{
  "hidden_size": 512,
  "hidden_act": "swiglu",
  "normalize_top_k": true,
  "norm_eps": 1e-05,
  "beta2": 0.95,
  "max_grad_norm": 0.5,
  "doc_mask": true,
  "dataset": "wikipedia_en"
}
Below are experts of layer 5 (counted from 0) of a mixture-of-experts language model. Rows are named router (the router's row for the expert), gate (a neuron's input weights, with its number), up (a neuron's input weights, with its number), down (a neuron's output weights, with its number) and show model dimensions 256-383. Each number is 500 + 25 x the weight over its row's rms, rounded and kept within 0 to 999. Numbers have three digits each.
Before each expert's rows: "comes before" lists some tokens at least twice as common just after its tokens as in all text; "comes after" lists some tokens at least twice as common just before its tokens as in all text. This comes from a sample of Wikipedia text that the model never trained on. Tokens count by the router's weight.

# expert 3
comes before: "-", "|", "\n", "The", "In", "=="
comes after: "\n", " |", ".", " =", " He", " =="
router:511497517520475492513531503486524466463523510494537496452508462498498481490520505542506496474479487520486497473511488524561519477526533492494518504520496519499489474437495509489472506479516511487507447490506527503472490487504480438499503507528526445453464472518541482486471493542509465459475487510471526530498492544482479507488480505498485525525444556523472543475480486476512508455517
gate3:500502494475520471564509501474496499499536466508527484510550521510484475480508500491446472512507479478463525482523486466502451510493525484501508481525530556481506487469504483503528486505505515456454502516490528496477492491477480477524505480509519476482507517536493467494529468469529519498525491444498513510484496478486490522462481487485514554485460498456502477497543490522504495481521
up3:469508513518457499480490499558506510530466471495494504474466490457506534500445505512514498537513542527510489534499492497490511483492514538471537534535486470514482527528541514488471505482495486523507515458460489499494495509496509508468502512548478510523487523475501538502500503548475514522477512484525525488479486531530475505515517476469478410557539497505499487565501521479518522513459
down3:515508489512458439504477513518488495506540476463507518514468500515478509486508538514523531503479484507479460477518516489506528506488519490509536474501493504557498478466461474486481522492467491489501501528485510481449502508516498533482543514544517502500547485503500507506476502558463503524524481496499510541474480495536437551489493489504500504527460494511530497511471561480497469516467

# expert 19
comes before: " |", " League", ";", ":", " 0", " team"
comes after: " |", "|", " T", " 0", " 1", " 3"
router:448464490544467510499498503498486451491482526495484515511507523533477499523536523507469490505519500518501494510517525442499517474464523489489496559496497510494523486466534520517476512461528521503470495520529493485462483480472449446487491499537508514510467517495500476470487495504528470511478480491486531543543540514501476479486551497466458505497436488490523508464495508465494505486472
gate0:476484460550546504530510481500483472479497506539517498483508528469471490505490483542491505524489503491477537507486515514496495476490530450554482509475486483484527487510494542470500466486503484504482470529454510480493504479489469503507492536496481530472485536474508503492494510474483445517516518509486443519468504519492471509479492494491481507508439508511490490514516488556477534529559
up0:487488528505526496458480475523501527499510538500500553496484526504495505505544520544495539542496541485478537503509509515498450489464490493526503479517514488483493474507501528491486499519504512474492482489514546469499438474521474513507528523511504498440515492478504501480558509433483488484502480499490547478480513511509493519502460470457447521518487526505538502502505555534507513520496
down0:478505468540499473514535489471513481450506497495447488525548482491533511521489469544519474509498555525466527510506527505499509493524489489542508474498524475521495550479449478499509471552534479554527476500509537523491520533496471551511491482477505526489454527495480486483501439497474506529507497508528486496487515500515470545469534469476531523524507477495444520496500477509515508556559

# expert 12
comes before: "\n", " ", " The", " 0", " 1", " —"
comes after: "\n", " ", " 0", " 1", "\n ", " —"
router:492478473510480513475474456514540563502499526497525473496524503492476494503561511513475510506470489512442484533525522505537501485513534496478489494503449505493480475475503508495431527517535494500493462534512485509472512484501452451483534482525488490520481482544516497495516514520519479513468458534511489531546496499502533504484516544526475562535512521532521538512504488510468490477494
gate0:522520523463514494499496522552528501535493512477512475505463461486534486474489474493536487501510513487534531495512485508475493481520529497507486532531478513487507515521501523485492535463485484477533472462467551457498504496426483499502467506484514510510480524512471507496510486449467467500475473448506485508511491494536500499488520461467546571498474485483494526483508527470536502448504
up0:528504506570505523519512489523499513516520520546494522502504486488490478461487495491525491505465456516507515455460472522568517498520484418520511526502492491566502480465516516522464483495477533498493528478485499503516482502484515480539527513494485497514542506477532487500496517499508539528486505496475486528491449513511524499496475501523545481483512476512521480481486501509494533548497
down0:450483513503494508518490522500520522496467444524530488553512513472457505508509476506488513477491528480496497496515554494479482488473455479518526490532492500508529488484540510495488491490498481521468505506534506514511497462489488460485536477482469505494498480498556476492476493487509473492504553516517496481523498525502463534478477491502510507537495498487489483492471472495469450503468

# expert 11
comes before: " |", "5", "3", "8", "4", "6"
comes after: " |", "|", "′", ":", "°", " (born"
router:496466484495477504499492544514504471472489489503488494558501522470484496514525509499472496477513508516476498520482518503545462495505510520493483504483477542539501483520494492485473468496506493475527518566491544476463471504518438479471518472469519498468464494485493517506491501529517503467473468478462486516511491542494505505498503534458495559526505556528495485510484478468482498512510
gate0:505502481520496502476462508512539523493527518511528517504517503506504489533508486476462514454492521515506463527569527478513477475511518494447469473495487460552498499492447529494502470487520485488501500494451474478532474476459525510486553478501505518477424522522501486470513478464503479472518489471474506538514477527520486543441517479478462511545518486521553506502496500506475487486508
up0:529504509457515518524509506504493495502457543488499455573471536494449501437504498494473491500505493478466519479535480538520446513499524529480489487523455534502527514481428474532484530488501515515486530512442465514425500535538479490534497497513490511537485463486503508535520486503555494515459464497495520513491539479479489489520490500499536497492495521479484506497507473494490513496489
down0:505500503543489539467483493462503513573464493492543547485512493508522507494491474547502481530475438499459514518499472482532490450488526531486498531464476441539536492512520482523512501485516494527481499470491482519502496512495464455514504512513476486505488493509488480495538432503516482499539470531531503544485484472496511531457503519479462489475445448505530497484501467515467482503497

# expert 20
comes before: " |", "′", " •", "T", "_{", "E"
comes after: "\n", " |", " M", " N", " K", " P"
router:471507495469498471511460521459527452447499481499512508510546512496473471531581475486512540527502498521482484497513499490482474478530542491500500521503512502526479501478493472481466480486520476524463450545493513498480493438521496452489479515546475493471471473491525476473528508486515508500494464513463513544501513522495509517453544521475515521525500531491466496506481492511475510492460
gate0:518534550497478492535493498521512526479524508505513451491485496483491530510478471488512513522466510515499490512510463518494510535520506502456536486557523563472483501498514519500508518507514496486459474511483500502482511470497476491480520493491497476470515467487514480516515455519533492485449495473463532493484516489502508487496490504461495516515527525473519508538494506532505484525489
up0:497512519520465506539490515534467507496509510507514485523464479512525504566485503504531554452496513537473481527540433501498501524519457502527541469514497535491471515500504546489537522531503501477479481494505457510488512534481488480501496520537482487478476498496523441533502494519547488487478484504460556468507485473479520477495514493518521511494499488464520521515488510499493474518521
down0:472455512457501485510527476502490487499514502526494522514529500518525523496539511508507493502499524510557520507512536479526544511518479459524471519490491529485539469541489510511490492508503450442485497466477505492508503489508482490466493446502509502542520506522525503476488504497513527498468514516517518560543471494500492540491444471549544494511467509555476547480506484472485482491428

# expert 0
comes before: " |", "8", "9", "5", "7", "2"
comes after: " |", " /", ".5", ".8", ".3", ".4"
router:468479521515491505450475487471512486506527510521499494511487476511540496481514504519450493496526531482515493473495538482502523518485514474496451525477504525543535509501558478500486463467530525514512483483495515460481512490489466452450516533514500461457459511517510471512485478513521485471495495469490508523493534526496536534463522486488457540496449554512486522521480499470504533504486
gate0:487538484475533570486512527490496458502521521516480518518487518518509582485492517497508456499492469514497515511518500520514452494486510497484475545494486487500496538483514496455490515520499476506516519530506491474488493509459513486484514507507487519487475528430458513522498480495456454482483487480468516574469563493503494536488493511520487516448466497500538521495532519505506509514481
up0:514488450524500508482527520467488499464513493464465518489489509471465498527527496518531461432494524467525547519520481515463509527497449469494476512482529496510527484524521509495482483510497489489508531522508465485520502480486496500511517509514495565448469481504501487521496520513485480515462522497496476540467528536494485471496504509531515500502458507482518556492492526514508500493483
down0:483582547473480473490504508521513521512504486516471523491494489509488488496526538458497537445496545530468486488501511497528482469565497500552504498480512560496497489461485506530515499508475539505494466482505525453505506482476524507503475466518509524535450489539476485514491513504527509481540483506491497501502470523528543515464529464531488478540480453491532537534508465487528486485515

# expert 4
comes before: "-", "|", "\n", "The", "In", "=="
comes after: "\n", " |", ".", "===", " ==", " ="
router:505485530508490521529468522468508458481470495471487541497492494489463498480535486538479470512452482516485480509551507485532515475510522528486526518513536511497479514523488490453447484502507450519513455523507503489470523494550485470466511494540503473494473534533504506529499490511512495512484515557534505555530522499478525532464516512500451522488480539512492507500489529466516458488461
gate3:532471509502503453498517479487514476496541479510456510513485487480500505504508511522472531540469484495482518504466512514508528479505522482486528511510508517538472501464476486499502472526534472538517497517527507469472493493509527472478488480535501522523473535520537480460489473571473493497504520503480518537542516474480529545515465554482503530471481498516509499521489479559502517463506
up3:531464478569514417496537521539483491501511506510464490506459481459492497505501505472533520535486489478528519491463497510488512505520473454536498507502498505514463518457480532472528492505493487529528491533510518484540515501511503496493491477518506526494515487519496520521508526492498467513494539491488501525505506504473553548498490523549521500470494512510538496542438455439531498510515
down3:518488492482504469476467478510511483522486493489506519543429521443472482513494525532517514529518463533533508508458437503460459508488517507484545526493559502487502476511484502494514446527512465468506488499529485488478516506501448511521534515544483469533540507493503525563472483474503457467542523465485484505497486458481492515474475539515501483495477507492490485526526474512506532463526